python train.py --experts_per_token=1 --d_expert=160 --d_shared_expert=320 --moe_layers=[0, 1, 2, 3, 4, 5, 6, 7, 8] --router_score="sigmoid" --routed_scale=2.0 --router_bias=true --vocab_size=18464 --norm="rmsnorm" --optimizer="adam_variant" --dataset="wikipedia_en"
Below are experts of layer 6 (counted from 0) of a mixture-of-experts language model. Rows are named router (the router's row for the expert), down (a neuron's output weights, with its number) and show model dimensions 0-223. Each number is 50 + 12 x the weight over its row's rms, rounded and kept within 0 to 99.
Before each expert's rows: "comes before" lists some tokens at least twice as common just after its tokens as in all text. This comes from a sample of Wikipedia text that the model never trained on. Tokens count by the router's weight.

# expert 2
comes before: "-", "\n", "|", "The", "In", "=="
router:34 55 54 54 46 49 46 49 22 59 51 67 56 66 66 37 49 56 44 51 62 47 42 55 30 48 35 30 48 42 54 47 53 52 41 51 19 45 44 43 46 32 57 54 49 51 57 44 61 41 62 33 15 57 41 85 80 34 47 60 46 48 78 44 44 40 50 52 55 46 51 65 60 69 60 71 61 63 66 51 33 36 44 61 57 73 59 58 31 59 48 34 51 65 48 63 42 40 55 50 71 27 61 47 34 54 42 51 53 23 48 50 60 52 48 74 38 39 49 46 43 60 19 72 55 57 35 40 35 43 36 36 40 54 59 49 41 53 73 48 50 51 46 43 62 37 66 60 63 42 51 51 66 58 55 40 47 68 65 61 41 53 58 56 33 53 33 36 56 47 28 48 67 55 29 39 80 47 49 69 43 57 61 55 50 58 43 46 36 51 54 45 64 58 43 75 66 31 55 51 53 66 42 61 52 42 59 53 53 35 50 60 67 51 48 54 55 48 63 41 24 46 38 43
down0:59 68 61 44 30 65 54 50 51 61 57 60 50 60 43 58 44 45 49 35 36 65 34 44 45 56 20 44 55 46 70 41 46 35 22 55 35 71 55 42 53 62 67 45 61 40 53 45 49 45 22 35 63 60 34 57 54 61 35 36 42 48 59 50 41 51 66 43 60 42 70 47 45 33 50 70 58 43 44 59 44 56 62 55 78 47 76 56 64 40 45 42 52 66 45 67 54 41 63 60 68 24 50 41 46 30 78 59 45 39 48 57 51 61 46 55 35 35 64 20 57 42 55 59 38 57 73 44 40 46 49 58 70 44 72 49 28 52 50 45 36 56 42 60 64 49 59 53 58 31 27 54 47 48 63 53 60 48 54 36 49 23 72 41 41 78 42 67 60 51 56 53 56 25 61 46 48 56 53 47 39 58 61 62 44 51 48 53 55 57 71 61 31 41 49 29 49 60 48 42 66 43 32 50 43 47 20 57 55 47 63 45 36 60 70 58 62 51 34 50 57 46 64 60
down1:52 16 65 45 39 64 43 61 23 80 60 59 58 42 31 48 50 42 54 61 52 72 42 63 64 55 61 43 62 45 66 47 75 57 41 50 56 44 29 45 50 34 54 34 29 40 66 49 62 50 41 51 35 26 29 62 50 55 62 47 39 57 38 21 41 62 33 48 44 35 43 42 48 24 48 50 58 68 61 61 32 53 36 46 55 36 36 67 51 78 61 47 45 41 45 33 63 44 69 45 53 65 45 58 40 46 56 53 63 57 61 54 49 69 63 52 59 49 36 68 52 57 62 33 48 43 48 48 59 35 44 52 33 50 51 45 41 52 59 68 69 63 42 26 37 46 30 30 61 70 42 62 63 42 36 44 41 57 43 40 58 61 66 27 42 64 47 41 41 37 70 55 51 48 31 56 54 49 60 59 58 46 47 52 38 52 32 63 49 58 46 50 43 37 67 46 36 45 22 40 42 51 67 49 26 66 47 34 45 36 41 50 47 56 37 31 54 43 40 43 53 51 66 37
down2:66 49 56 51 74 41 60 56 79 23 59 47 49 54 54 64 51 56 46 38 61 62 30 50 48 46 62 37 62 32 73 45 63 44 44 64 40 32 44 63 53 41 45 60 80 45 54 60 46 24 61 47 52 74 63 67 57 48 46 57 72 51 45 45 62 33 45 48 71 39 37 59 51 55 66 65 48 62 54 59 59 57 52 51 47 63 43 49 41 37 53 49 58 76 52 39 65 23 35 69 45 49 63 71 66 40 59 47 26 63 58 53 59 62 77 45 43 56 58 00 43 52 59 59 62 51 34 44 54 52 61 45 54 44 42 68 48 38 62 55 59 49 32 46 55 62 53 40 54 44 32 58 47 60 48 58 30 44 51 53 45 32 41 57 54 47 21 38 41 56 51 56 51 48 58 38 45 38 43 54 59 49 52 65 40 46 60 41 42 46 53 36 33 35 54 59 43 33 59 50 55 42 47 43 60 61 68 39 62 50 56 41 35 57 68 59 56 48 42 55 49 41 48 42
down3:31 46 67 59 42 51 50 62 81 46 51 54 66 60 59 49 53 53 43 39 71 68 51 41 44 50 46 52 38 47 64 59 62 61 62 64 58 45 60 65 60 33 58 45 26 52 78 82 50 57 72 57 33 43 67 67 65 60 33 37 49 55 36 50 33 47 70 55 54 35 69 62 57 57 42 81 37 52 46 42 39 52 51 49 39 48 58 58 40 52 43 58 71 40 55 63 51 50 49 58 49 48 60 64 74 44 66 60 46 47 49 52 47 53 35 39 44 45 52 61 50 54 41 58 69 61 39 35 48 32 45 47 46 53 58 63 56 44 50 65 39 53 38 55 55 52 58 65 31 39 43 40 20 38 40 52 27 53 46 75 44 34 36 31 35 38 52 57 43 67 46 34 54 61 46 33 60 62 67 54 72 50 50 69 58 42 49 21 44 46 49 32 61 57 37 57 29 77 58 68 51 49 18 47 56 44 49 38 68 58 59 63 52 63 45 56 29 53 63 59 35 55 34 54
down4:71 60 67 89 42 49 58 56 23 60 46 54 59 58 61 38 48 41 38 46 62 68 52 50 59 42 53 36 64 64 77 65 35 74 57 57 39 62 47 59 45 47 66 55 42 55 51 47 49 36 64 47 45 54 49 65 62 53 47 72 31 66 49 16 43 53 35 56 40 36 41 75 34 49 60 64 42 79 31 54 41 32 68 41 44 39 63 44 57 46 64 38 69 52 49 58 39 45 49 40 66 26 46 51 47 38 57 28 32 35 59 47 32 71 40 47 42 42 65 36 67 57 44 53 45 48 54 32 38 39 48 35 37 47 47 58 47 48 49 30 68 59 56 80 66 63 47 55 58 56 43 58 54 39 55 56 48 62 59 37 44 45 46 43 54 54 38 53 56 36 33 59 62 56 51 46 56 65 76 65 57 54 48 62 41 57 58 43 35 57 66 39 11 35 39 52 43 48 65 40 56 49 50 34 46 35 49 38 57 55 38 49 55 57 39 36 60 41 58 51 39 62 39 66
down5:35 45 39 48 66 52 59 40 49 46 77 42 63 46 42 65 46 60 26 54 75 22 61 42 73 45 31 67 48 19 39 58 72 64 43 54 54 60 52 57 50 74 54 56 34 42 39 54 50 50 62 29 34 56 61 57 41 61 51 47 48 62 53 62 37 44 62 71 54 22 60 56 56 31 43 43 49 63 48 54 47 49 39 58 56 66 34 63 42 67 54 46 45 47 41 50 35 43 45 43 37 45 42 38 28 41 36 25 52 48 52 50 44 53 74 50 20 45 43 35 52 52 33 54 40 57 51 53 57 56 38 49 46 49 52 46 42 59 60 48 55 52 45 45 67 30 46 45 77 34 44 49 79 50 50 38 21 53 41 32 60 53 43 61 59 55 41 38 49 45 28 43 49 52 44 56 76 41 50 45 46 62 47 48 40 59 40 78 56 29 47 51 71 54 64 49 36 64 64 72 60 30 61 55 48 30 80 55 47 65 48 61 35 50 58 39 50 64 64 47 70 46 36 50
down6:49 47 44 52 30 41 65 35 40 54 48 42 64 67 49 38 60 70 37 53 40 46 40 64 66 46 34 41 49 51 50 77 55 55 57 58 46 48 49 63 46 45 68 38 34 40 72 53 38 30 53 50 44 73 39 43 63 44 38 38 37 52 55 40 45 56 55 56 60 38 58 64 15 52 49 54 50 73 18 67 51 63 62 50 40 40 54 54 65 67 62 38 56 42 70 36 55 38 69 65 57 34 65 43 42 41 42 58 45 42 40 56 43 76 58 46 37 30 60 44 54 62 49 50 38 41 53 61 52 39 49 49 47 43 46 60 64 78 52 43 52 39 56 68 43 59 62 57 40 62 49 57 60 51 36 29 34 71 48 39 65 54 19 33 35 57 36 35 40 41 51 54 53 67 46 52 58 45 65 62 42 66 46 52 40 60 49 51 42 71 52 46 18 51 48 43 19 52 67 60 72 26 54 31 64 54 34 28 64 50 42 54 46 39 32 44 47 48 48 49 57 69 66 48

# expert 6
comes before: " |", ":", " ==", ")", "==", ";"
router:47 37 41 36 53 63 41 50 34 59 53 40 39 60 55 52 33 54 50 42 49 51 59 61 41 50 54 42 41 61 59 56 47 50 42 43 49 65 37 28 56 32 53 67 41 56 51 39 48 25 54 49 40 43 56 74 46 47 68 46 42 38 61 61 59 63 53 60 71 80 40 50 50 72 55 69 69 59 64 47 36 56 54 27 48 55 45 27 54 65 59 52 47 48 39 51 33 46 50 60 64 39 34 51 44 38 49 39 44 53 64 37 53 71 60 57 44 28 52 71 59 43 28 78 54 48 45 58 59 48 42 57 58 57 30 45 77 37 51 36 62 50 39 21 70 54 48 62 35 41 55 58 72 78 66 62 33 40 32 52 53 55 51 52 39 48 70 32 69 49 39 35 51 50 64 43 70 44 54 61 42 55 39 42 33 52 29 56 45 62 62 43 48 64 62 28 48 43 54 55 63 58 38 37 74 64 70 71 56 39 55 74 55 46 50 49 69 49 57 60 43 27 62 70
down4:53 53 43 34 48 57 62 59 48 55 43 49 54 55 63 39 54 53 56 51 29 40 37 48 55 63 39 28 54 43 62 49 21 66 51 46 66 70 49 57 57 52 41 53 47 67 61 52 42 55 51 62 48 51 58 32 72 67 55 48 48 54 39 28 50 45 21 64 54 48 61 61 61 63 54 52 49 48 63 80 56 51 37 70 59 36 47 55 44 52 53 52 46 57 38 61 68 40 44 49 67 58 52 46 42 51 45 72 52 71 35 48 56 50 61 40 30 49 44 69 48 38 48 38 33 58 49 37 54 20 55 48 61 62 36 57 53 69 58 33 57 43 68 49 33 26 51 53 39 58 45 34 35 27 69 52 55 53 79 25 40 44 48 47 73 51 25 41 62 75 48 48 61 32 53 56 21 43 67 45 61 16 48 32 74 53 59 47 42 61 46 33 45 59 41 68 44 51 45 47 58 70 62 42 44 31 36 56 59 45 30 53 51 58 49 54 27 60 41 55 56 62 60 69
down5:54 37 50 59 49 45 47 45 65 31 54 50 57 50 61 50 69 51 66 39 21 59 74 48 57 73 62 54 42 43 51 49 56 40 49 40 36 44 54 48 54 70 53 59 22 82 81 60 47 43 58 49 46 65 48 48 46 70 35 53 66 41 30 64 51 55 66 38 42 32 53 49 44 28 49 34 49 46 57 62 60 32 36 37 74 56 50 56 38 95 56 48 60 34 51 52 66 37 59 40 42 34 47 83 37 49 60 75 53 64 49 52 57 33 46 33 59 58 57 33 24 39 39 41 58 44 68 50 64 58 44 37 36 36 41 56 55 72 43 47 63 48 40 34 58 44 68 45 50 61 47 69 49 69 49 51 68 42 41 39 45 36 43 52 43 40 48 63 45 55 58 57 63 43 62 42 45 44 67 22 48 45 38 39 47 61 67 61 37 45 55 55 58 58 65 67 29 53 51 43 36 51 46 49 35 45 64 46 52 40 64 42 50 68 56 63 38 54 49 46 39 68 45 51
down6:40 44 51 36 57 45 62 39 71 51 45 42 62 25 33 58 46 39 49 60 60 54 63 50 52 42 38 43 31 46 65 46 40 47 56 32 44 57 64 54 65 50 53 43 53 61 64 57 70 68 46 51 61 48 54 48 40 40 25 49 44 64 63 25 36 53 42 58 39 43 51 52 80 39 60 56 54 57 50 54 45 61 18 52 50 42 51 55 64 69 49 52 54 41 62 38 48 62 57 58 54 41 52 65 45 45 71 78 78 37 49 43 80 52 47 53 48 33 17 58 28 50 36 21 71 31 49 48 61 31 61 51 51 51 63 52 41 51 36 70 43 55 48 47 27 56 62 49 55 43 51 24 60 55 70 50 46 61 65 36 42 61 49 45 39 54 54 45 33 45 51 33 49 50 47 31 74 37 51 71 33 73 46 40 71 46 35 70 46 39 71 50 52 50 59 58 34 53 56 62 32 59 72 50 49 40 61 27 42 47 54 63 55 61 53 58 44 44 60 46 62 38 50 30
down7:40 49 58 42 53 38 46 42 66 66 45 38 49 54 49 73 56 65 14 68 69 53 46 30 51 62 59 58 49 41 53 24 62 61 32 34 58 47 55 43 48 47 38 52 62 59 45 46 58 69 48 55 63 44 57 24 41 64 35 33 54 41 42 37 41 47 45 66 53 40 62 40 46 50 40 51 35 36 56 42 61 56 63 47 45 51 71 40 23 45 38 32 56 35 60 38 28 59 62 46 56 45 33 53 55 64 33 49 65 68 42 70 42 36 53 42 59 74 59 25 40 68 54 60 47 37 40 47 53 63 53 76 54 48 52 56 53 46 48 41 42 58 41 49 63 50 58 53 54 50 56 67 62 57 64 40 39 58 21 28 30 45 66 51 67 43 59 42 39 42 73 41 65 44 44 14 50 46 38 46 35 64 54 66 34 52 57 36 46 43 51 55 36 39 53 70 70 69 47 48 70 48 55 39 41 38 12 37 54 41 37 64 56 53 51 45 62 52 52 48 43 68 55 53
down8:67 49 68 50 59 61 48 39 53 67 59 65 55 29 41 48 54 63 43 60 55 48 58 55 53 78 41 62 38 70 56 48 68 70 42 47 50 33 52 67 34 44 69 38 57 46 59 71 60 48 46 39 54 45 46 52 50 41 61 44 34 41 43 69 54 52 19 59 62 61 76 39 48 56 56 56 31 55 46 42 69 46 39 46 45 39 39 57 69 51 61 62 67 34 42 45 50 77 28 34 47 41 53 49 66 55 57 63 78 57 23 40 46 50 59 24 29 58 62 39 54 64 40 47 41 58 50 58 44 45 54 40 65 68 43 45 48 60 35 69 50 46 40 55 42 33 47 54 56 52 64 57 44 29 43 54 56 43 25 61 65 63 49 70 66 51 54 49 43 49 49 41 59 42 28 39 45 26 50 66 16 36 44 26 38 52 59 34 79 61 50 66 64 48 45 55 73 56 39 42 52 47 55 56 56 46 51 42 45 42 41 37 61 65 46 45 45 68 44 73 56 47 34 65
down9:84 49 49 39 29 49 49 37 29 86 57 57 43 35 54 67 38 59 41 32 38 64 52 59 32 46 62 55 40 58 62 39 44 38 45 34 40 43 42 47 39 61 57 63 48 40 19 29 40 38 31 51 55 57 46 52 59 53 51 56 48 61 40 52 60 48 42 42 63 54 54 74 55 43 48 50 53 72 65 56 61 48 52 43 63 47 42 36 56 40 70 29 56 49 39 63 63 66 35 53 54 43 62 46 62 68 69 31 25 42 63 69 54 64 35 57 51 47 60 38 44 65 41 61 33 57 29 58 65 62 51 34 60 53 46 68 48 58 68 42 62 67 52 45 58 41 50 55 36 53 51 57 35 47 56 52 49 37 53 74 68 60 67 50 48 62 46 55 33 28 46 54 40 57 64 49 68 23 57 38 45 39 43 64 39 48 47 29 34 59 66 54 33 54 41 53 36 69 57 36 60 36 36 47 63 40 48 53 73 16 36 56 51 48 49 45 56 46 44 42 71 47 55 68
down10:38 65 43 67 57 52 50 54 44 42 51 15 74 56 31 70 51 50 34 42 73 47 54 43 44 57 61 57 36 32 66 42 56 37 49 65 58 26 56 66 67 29 48 41 56 63 70 33 50 57 55 36 53 30 56 39 83 64 59 70 57 60 18 62 76 65 41 48 69 72 70 40 42 47 34 59 39 61 49 37 50 50 78 49 48 48 56 69 45 51 35 71 39 59 53 45 50 33 48 37 37 24 42 53 56 63 62 66 49 31 74 40 34 35 41 46 37 29 61 63 45 53 68 39 60 48 42 35 68 44 37 46 52 53 36 38 51 33 48 49 49 36 45 64 65 63 51 51 53 42 38 53 50 57 52 52 52 66 62 53 56 40 77 59 60 38 69 56 39 56 60 40 37 49 36 53 40 39 43 48 43 64 65 40 38 61 57 40 51 51 39 39 62 51 50 37 48 68 54 54 49 50 55 39 53 46 42 48 51 69 46 50 34 56 50 63 56 38 57 51 33 50 73 53

# expert 7
comes before: " |", " ", "ing", "ed", " be", "ation"
router:47 47 31 46 55 61 38 56 48 50 39 57 46 56 48 34 37 65 40 40 52 34 45 58 57 63 35 15 34 55 60 67 51 48 51 62 61 37 40 50 48 41 64 39 38 56 35 47 69 46 40 37 48 67 51 68 61 48 68 39 42 43 75 41 49 23 67 61 35 62 46 52 46 41 32 30 39 62 55 71 32 45 45 33 59 59 43 58 42 48 29 40 40 32 51 55 61 69 57 37 55 63 57 49 36 58 51 65 37 47 67 51 47 55 50 55 41 45 49 74 70 53 48 51 48 57 37 63 55 55 49 43 61 42 63 50 36 35 48 44 40 51 54 42 72 36 52 54 66 60 45 36 43 65 46 42 24 55 45 78 44 65 71 34 13 38 57 51 74 60 49 60 50 65 60 67 67 31 49 43 43 60 32 56 39 50 34 42 54 64 51 36 60 39 62 78 53 28 62 38 59 44 47 40 72 46 46 67 52 56 54 45 56 58 48 53 57 20 34 45 54 28 51 60
down0:76 31 45 59 42 48 48 71 61 67 68 53 63 38 39 57 48 53 40 37 48 48 51 50 36 26 48 25 39 54 61 69 48 48 59 47 61 45 54 29 69 47 44 82 41 53 50 66 30 45 41 40 51 34 48 65 47 57 52 51 33 59 40 60 53 51 71 52 36 54 43 43 58 69 57 68 61 60 56 54 75 30 53 29 48 48 57 66 48 58 47 60 57 29 57 71 71 60 41 55 40 51 51 62 54 27 53 31 62 45 66 38 29 73 56 61 33 48 45 64 62 49 56 31 44 63 43 56 56 38 59 50 60 75 55 44 65 44 68 52 80 62 53 51 30 34 39 64 61 53 45 48 68 38 51 62 47 73 58 46 56 45 54 48 54 45 44 51 45 22 51 56 56 54 44 36 43 54 40 58 22 52 54 29 62 72 50 47 14 44 27 58 47 62 40 56 56 43 59 55 54 59 43 50 49 44 70 64 56 38 43 48 44 40 44 55 53 72 62 52 41 54 32 60
down1:49 41 53 42 50 42 45 55 72 71 56 58 20 88 38 61 52 43 60 48 66 30 38 52 68 35 40 51 31 38 77 39 42 38 28 50 32 48 41 43 46 62 64 52 48 57 41 60 62 40 51 46 43 68 50 46 57 68 43 24 48 46 41 29 62 44 40 44 58 47 57 38 34 36 67 59 63 49 65 37 58 26 43 71 38 42 38 55 53 49 39 56 55 50 54 51 57 67 34 50 37 64 37 53 46 62 65 66 58 34 42 56 50 42 57 34 44 51 62 33 48 49 45 63 43 41 38 52 48 53 37 61 58 31 65 65 54 63 49 49 46 53 42 65 61 52 41 46 49 47 35 61 51 29 43 76 56 79 46 65 31 60 43 46 43 71 44 27 50 50 37 23 32 68 62 52 58 65 53 60 47 54 40 38 66 16 57 43 50 49 59 47 57 60 48 44 40 61 35 48 81 60 47 43 55 53 52 36 52 47 51 53 73 44 34 51 53 64 34 49 52 70 32 59
down2:41 30 61 60 46 42 24 63 23 36 61 44 56 58 40 37 37 49 74 37 44 46 41 37 58 46 42 37 49 48 38 28 44 35 59 77 51 66 43 39 51 46 58 45 55 46 50 57 45 41 56 57 48 70 39 33 80 32 41 42 48 17 71 46 54 73 41 68 52 43 55 56 58 57 74 45 50 57 43 42 48 52 45 48 64 58 44 56 69 53 56 36 39 57 51 54 45 42 43 48 63 53 58 62 61 62 36 50 30 47 39 58 79 44 64 61 65 56 43 67 51 60 49 48 43 40 58 56 50 31 62 61 52 52 46 37 46 50 44 36 71 50 50 31 63 58 43 48 47 54 49 43 80 39 50 46 58 42 72 56 52 61 17 66 58 68 44 59 52 34 50 43 46 34 72 47 43 52 54 79 45 62 47 50 46 38 60 78 46 41 46 55 34 72 54 43 52 61 40 56 53 35 40 44 60 43 72 50 62 25 71 40 77 59 24 55 48 48 49 39 48 53 58 65
down3:59 51 43 52 37 52 28 38 44 61 56 57 62 43 56 63 61 28 62 30 69 46 37 59 54 48 20 54 55 49 52 62 47 31 53 41 46 52 48 32 31 39 54 49 59 58 63 46 57 83 25 62 64 46 52 45 38 53 36 67 44 37 49 61 58 50 32 40 56 48 36 54 49 75 57 26 60 64 55 42 53 45 42 44 50 57 25 34 25 59 66 42 49 49 74 45 61 64 42 63 27 47 39 58 44 44 57 79 36 56 49 44 70 62 31 54 45 62 49 46 67 57 30 37 49 71 51 41 49 62 44 52 66 36 56 36 59 44 72 49 43 46 54 51 62 66 65 74 49 73 33 49 33 56 44 45 51 47 35 63 39 49 60 56 54 41 51 56 62 35 39 60 50 56 43 58 27 41 44 36 40 53 65 56 62 43 59 59 44 35 47 46 50 44 63 55 34 48 43 41 18 38 33 52 56 64 55 42 74 64 47 61 57 70 37 29 55 33 34 45 39 51 52 26
down4:53 46 60 52 60 49 56 55 46 55 25 75 50 54 55 53 41 34 43 49 30 64 57 37 39 19 58 43 53 32 68 37 33 59 33 47 44 42 46 56 33 42 52 64 45 33 60 37 42 50 48 22 53 25 26 54 40 48 55 62 37 54 44 44 44 30 40 39 61 41 44 85 63 79 24 49 44 56 55 54 36 55 61 40 34 54 64 61 53 52 41 69 56 51 39 32 36 54 67 48 58 43 24 52 49 44 64 48 57 43 59 60 52 59 40 53 46 38 49 38 31 66 63 61 52 63 60 67 45 49 48 47 51 53 32 68 53 52 33 42 51 47 66 28 43 47 34 46 72 53 35 51 26 45 67 86 52 38 61 60 64 37 54 59 39 73 34 52 65 44 51 57 51 34 44 47 35 45 44 50 55 52 65 38 62 36 47 64 68 60 56 38 39 25 38 54 60 53 74 57 46 50 55 45 55 50 48 39 45 74 51 52 50 36 48 51 59 48 34 59 66 50 49 24
down5:71 54 47 34 61 55 47 36 48 27 57 65 45 68 38 46 63 46 43 42 42 47 58 51 51 30 72 51 54 64 34 52 47 53 62 51 31 44 33 56 49 38 60 64 38 42 51 40 61 77 58 57 50 55 69 46 47 59 38 63 47 52 55 56 50 43 50 46 61 53 40 38 54 49 36 58 43 51 47 25 69 49 63 49 35 54 31 42 64 37 25 46 57 31 87 44 52 38 72 57 51 70 46 49 35 49 57 65 34 54 74 53 66 29 84 52 60 56 70 30 45 37 71 47 73 38 49 41 45 44 62 37 47 46 54 86 74 66 53 41 49 47 36 62 39 58 47 51 43 36 61 56 48 60 31 39 56 39 62 53 47 47 36 58 49 34 41 42 47 42 53 58 54 47 38 26 54 57 55 39 45 77 41 44 55 75 50 52 32 42 66 60 49 43 49 54 45 29 44 49 51 64 57 61 62 61 72 37 40 38 55 52 45 47 60 34 47 46 58 69 65 76 48 56
down6:60 52 37 31 18 58 65 45 46 41 64 46 54 43 50 67 61 61 70 40 51 46 49 40 57 54 38 27 68 74 47 43 46 38 48 52 60 46 49 37 52 48 67 71 61 61 56 61 42 54 53 50 64 29 62 56 47 30 51 64 54 67 36 37 49 57 56 69 48 67 66 45 46 53 38 49 65 56 41 53 62 63 70 57 38 44 59 59 58 56 51 39 47 64 41 37 64 35 41 46 49 47 60 45 48 65 57 45 59 25 38 63 54 48 37 69 33 51 58 70 53 28 52 51 52 51 56 47 51 49 21 44 39 23 33 61 53 36 49 61 48 38 47 43 74 47 46 61 66 55 54 42 63 49 41 46 56 65 59 38 23 47 59 55 58 30 62 42 47 51 62 48 37 26 49 43 71 65 24 54 36 48 54 18 48 60 49 43 59 56 45 67 72 24 51 57 48 31 27 62 62 67 64 44 63 53 77 41 69 52 36 50 52 41 58 68 45 62 44 61 42 74 39 54

# expert 1
comes before: " to", " the", " in", " by", " a", " as"
router:41 58 26 26 51 41 54 44 28 68 36 66 48 61 73 50 48 45 37 39 69 62 62 41 34 53 48 47 50 61 67 57 61 32 50 60 61 17 28 50 42 36 53 68 40 41 37 24 69 42 63 32 34 54 58 45 51 44 64 40 29 63 50 52 52 37 42 43 48 55 57 46 39 51 38 58 57 48 58 58 39 51 58 48 59 52 50 45 35 46 38 46 60 21 48 64 60 53 40 51 50 51 61 49 31 49 43 54 71 75 57 44 50 61 62 44 50 53 59 60 41 49 37 72 64 37 32 49 66 45 34 37 49 50 67 52 71 52 47 46 24 42 56 44 53 34 57 50 64 44 66 38 43 36 61 44 34 70 54 58 41 57 73 46 37 49 64 40 71 45 40 49 30 49 28 58 76 47 47 29 38 35 47 42 64 65 43 33 35 47 64 58 63 48 54 52 45 24 62 41 40 49 54 65 59 56 56 44 38 44 58 34 46 64 51 43 50 43 35 29 46 16 66 48
down0:58 55 58 26 75 43 68 36 71 52 45 60 44 59 64 52 48 25 46 70 33 48 47 59 48 39 51 52 74 51 57 54 55 55 50 34 40 57 75 29 61 32 58 52 47 48 80 65 53 52 48 34 57 70 34 24 44 57 39 52 51 41 47 44 66 46 34 48 50 46 50 68 77 57 38 60 57 47 60 45 56 42 59 54 64 52 36 44 68 39 53 39 59 71 51 57 40 56 47 43 47 46 47 53 46 65 45 43 44 50 48 57 45 39 46 30 42 43 45 33 47 42 57 43 54 44 22 46 44 48 61 56 60 25 48 42 67 61 83 60 44 39 59 35 45 64 49 58 53 52 46 57 40 41 53 60 60 58 38 57 54 52 48 52 58 56 23 42 35 52 60 53 46 38 44 68 42 64 56 73 49 29 30 28 57 31 55 74 50 46 51 54 37 64 57 56 74 56 46 48 41 58 50 10 48 50 75 42 62 37 53 53 61 38 40 40 47 48 58 17 73 60 28 52
down1:59 54 56 45 82 46 53 59 50 62 57 58 36 62 61 52 40 55 57 51 43 58 28 44 55 48 59 55 54 49 54 66 52 41 51 44 31 21 36 59 40 61 50 72 31 53 40 59 51 53 34 52 62 35 55 59 54 36 51 50 51 34 62 50 43 29 47 74 33 47 42 56 49 35 69 69 42 63 36 56 46 49 27 60 35 47 68 55 58 41 22 39 79 56 65 52 67 49 55 58 51 61 41 53 38 87 50 72 32 50 58 75 62 30 50 29 74 37 51 55 53 54 39 39 48 39 33 36 36 42 48 67 52 51 59 46 49 43 72 62 34 46 26 29 69 62 42 32 46 51 51 68 44 56 43 61 49 68 52 54 49 46 43 31 47 70 70 45 32 42 52 72 46 43 39 52 61 41 52 29 57 36 60 45 48 48 53 65 48 35 55 30 46 58 59 43 51 64 39 57 49 57 61 55 51 46 59 45 47 58 32 68 28 48 58 39 61 46 53 39 79 61 38 44
down2:42 43 64 74 38 47 48 60 66 60 49 29 61 29 57 43 61 54 45 55 28 61 44 54 45 35 44 42 60 61 39 44 29 48 43 57 53 51 36 54 74 52 48 40 42 22 63 63 47 49 72 59 44 56 48 32 58 35 48 50 47 55 52 48 59 55 41 52 36 59 40 53 40 47 60 56 37 42 62 61 38 53 60 38 78 31 30 26 49 54 56 44 54 39 52 43 54 60 53 48 49 66 58 44 64 56 31 63 50 67 55 73 56 39 50 52 51 42 58 26 47 41 59 72 74 28 41 60 54 74 37 48 45 60 61 45 43 50 48 50 66 47 39 37 45 43 52 44 43 49 45 54 46 53 53 69 44 61 51 42 31 58 65 55 53 44 31 50 35 49 39 28 72 50 58 46 63 49 53 21 86 56 55 59 59 62 49 49 30 56 58 54 73 64 52 71 48 76 73 61 58 51 62 60 61 68 80 58 64 62 54 49 43 64 58 35 54 63 77 38 58 76 44 62
down3:46 50 49 54 41 57 45 47 31 40 37 48 33 46 42 56 45 59 57 60 45 62 51 46 46 57 67 56 40 30 63 29 43 37 41 49 50 61 35 45 50 55 73 34 56 47 66 48 50 56 50 61 16 44 38 43 59 32 46 44 42 57 39 55 53 54 50 55 44 36 61 62 55 21 41 26 17 48 53 27 49 37 53 59 61 57 39 45 60 54 52 57 45 60 33 49 39 57 56 53 43 50 60 53 25 56 52 61 53 71 41 57 41 37 33 65 72 35 54 47 50 41 40 37 51 36 58 67 45 38 29 42 49 52 49 46 25 57 44 79 48 58 52 36 44 37 62 39 37 38 29 56 52 62 60 48 47 47 49 27 64 38 29 47 40 45 85 31 45 50 60 44 50 25 42 50 42 42 52 36 59 31 50 24 49 43 67 30 45 65 45 55 32 70 44 21 42 39 51 48 47 42 43 45 51 70 40 41 47 42 51 50 29 56 62 59 30 44 16 33 51 38 63 33
down4:46 47 28 46 27 34 22 70 51 46 48 49 41 60 35 50 47 55 51 56 50 58 30 57 70 49 39 57 46 61 45 46 50 49 42 69 43 63 63 55 43 38 60 40 56 51 38 49 44 60 49 31 61 43 30 42 65 50 48 64 53 28 66 40 63 55 56 57 54 56 50 51 52 54 61 21 44 71 40 33 66 51 45 49 52 52 62 64 38 22 59 34 41 53 43 53 55 34 30 32 33 60 34 33 41 46 31 24 43 35 39 47 51 65 47 47 69 22 48 21 66 50 41 50 48 48 42 51 33 58 50 61 55 36 51 41 42 33 36 28 55 60 32 47 53 54 46 57 51 50 40 62 51 56 36 53 45 51 26 62 49 51 15 62 52 53 50 57 40 52 68 63 56 49 48 59 39 57 63 50 21 53 35 32 34 51 54 48 45 59 43 41 52 63 31 24 28 46 40 42 66 76 30 59 58 55 43 56 61 41 50 53 65 46 51 48 36 42 26 54 32 52 78 37
down5:75 68 54 63 32 39 48 53 60 48 58 28 77 24 49 36 37 38 41 61 45 31 46 48 46 47 55 59 51 34 64 70 51 60 40 45 53 38 68 67 57 37 53 47 55 40 47 44 44 45 25 62 74 44 73 65 52 49 52 42 39 45 50 61 47 60 36 32 56 57 52 48 65 44 55 48 42 48 51 53 48 47 43 59 38 37 63 43 45 38 65 73 32 49 36 65 43 68 51 65 65 43 54 71 64 77 31 53 58 37 51 32 52 43 36 46 45 46 43 53 59 53 53 60 59 49 41 58 29 44 50 33 50 49 62 59 57 40 51 37 70 22 27 47 63 48 37 43 42 39 57 62 48 61 52 48 36 62 43 41 48 40 52 64 56 45 59 49 69 50 54 53 69 60 45 73 22 48 21 44 45 54 38 44 57 54 34 39 59 53 41 62 33 27 25 49 69 73 42 49 73 58 70 51 38 23 62 54 46 65 38 67 36 52 51 35 41 61 59 39 45 36 53 65
down6:45 31 72 38 52 50 57 34 69 59 48 38 44 46 71 53 52 30 47 55 80 60 62 47 43 57 34 64 57 44 56 65 58 50 61 42 62 40 45 50 56 37 61 51 42 64 73 61 34 41 61 44 27 55 64 34 63 60 54 46 50 59 44 58 28 34 33 54 29 52 57 60 44 54 51 46 34 70 60 44 28 53 58 44 55 56 28 56 55 53 50 54 65 63 40 56 58 56 63 57 49 70 76 61 47 61 41 65 56 54 77 42 47 66 65 43 33 45 28 29 49 43 44 57 54 25 41 41 34 45 29 44 46 66 45 51 38 46 48 59 62 57 52 41 64 47 51 51 59 57 85 70 40 46 47 45 49 66 50 48 47 44 56 34 49 56 65 38 47 43 33 36 61 57 55 41 55 25 59 52 68 43 53 44 62 37 71 50 54 54 60 44 54 33 68 76 19 42 46 53 32 58 53 53 31 41 64 36 64 48 74 24 38 48 58 66 50 60 43 35 64 46 52 40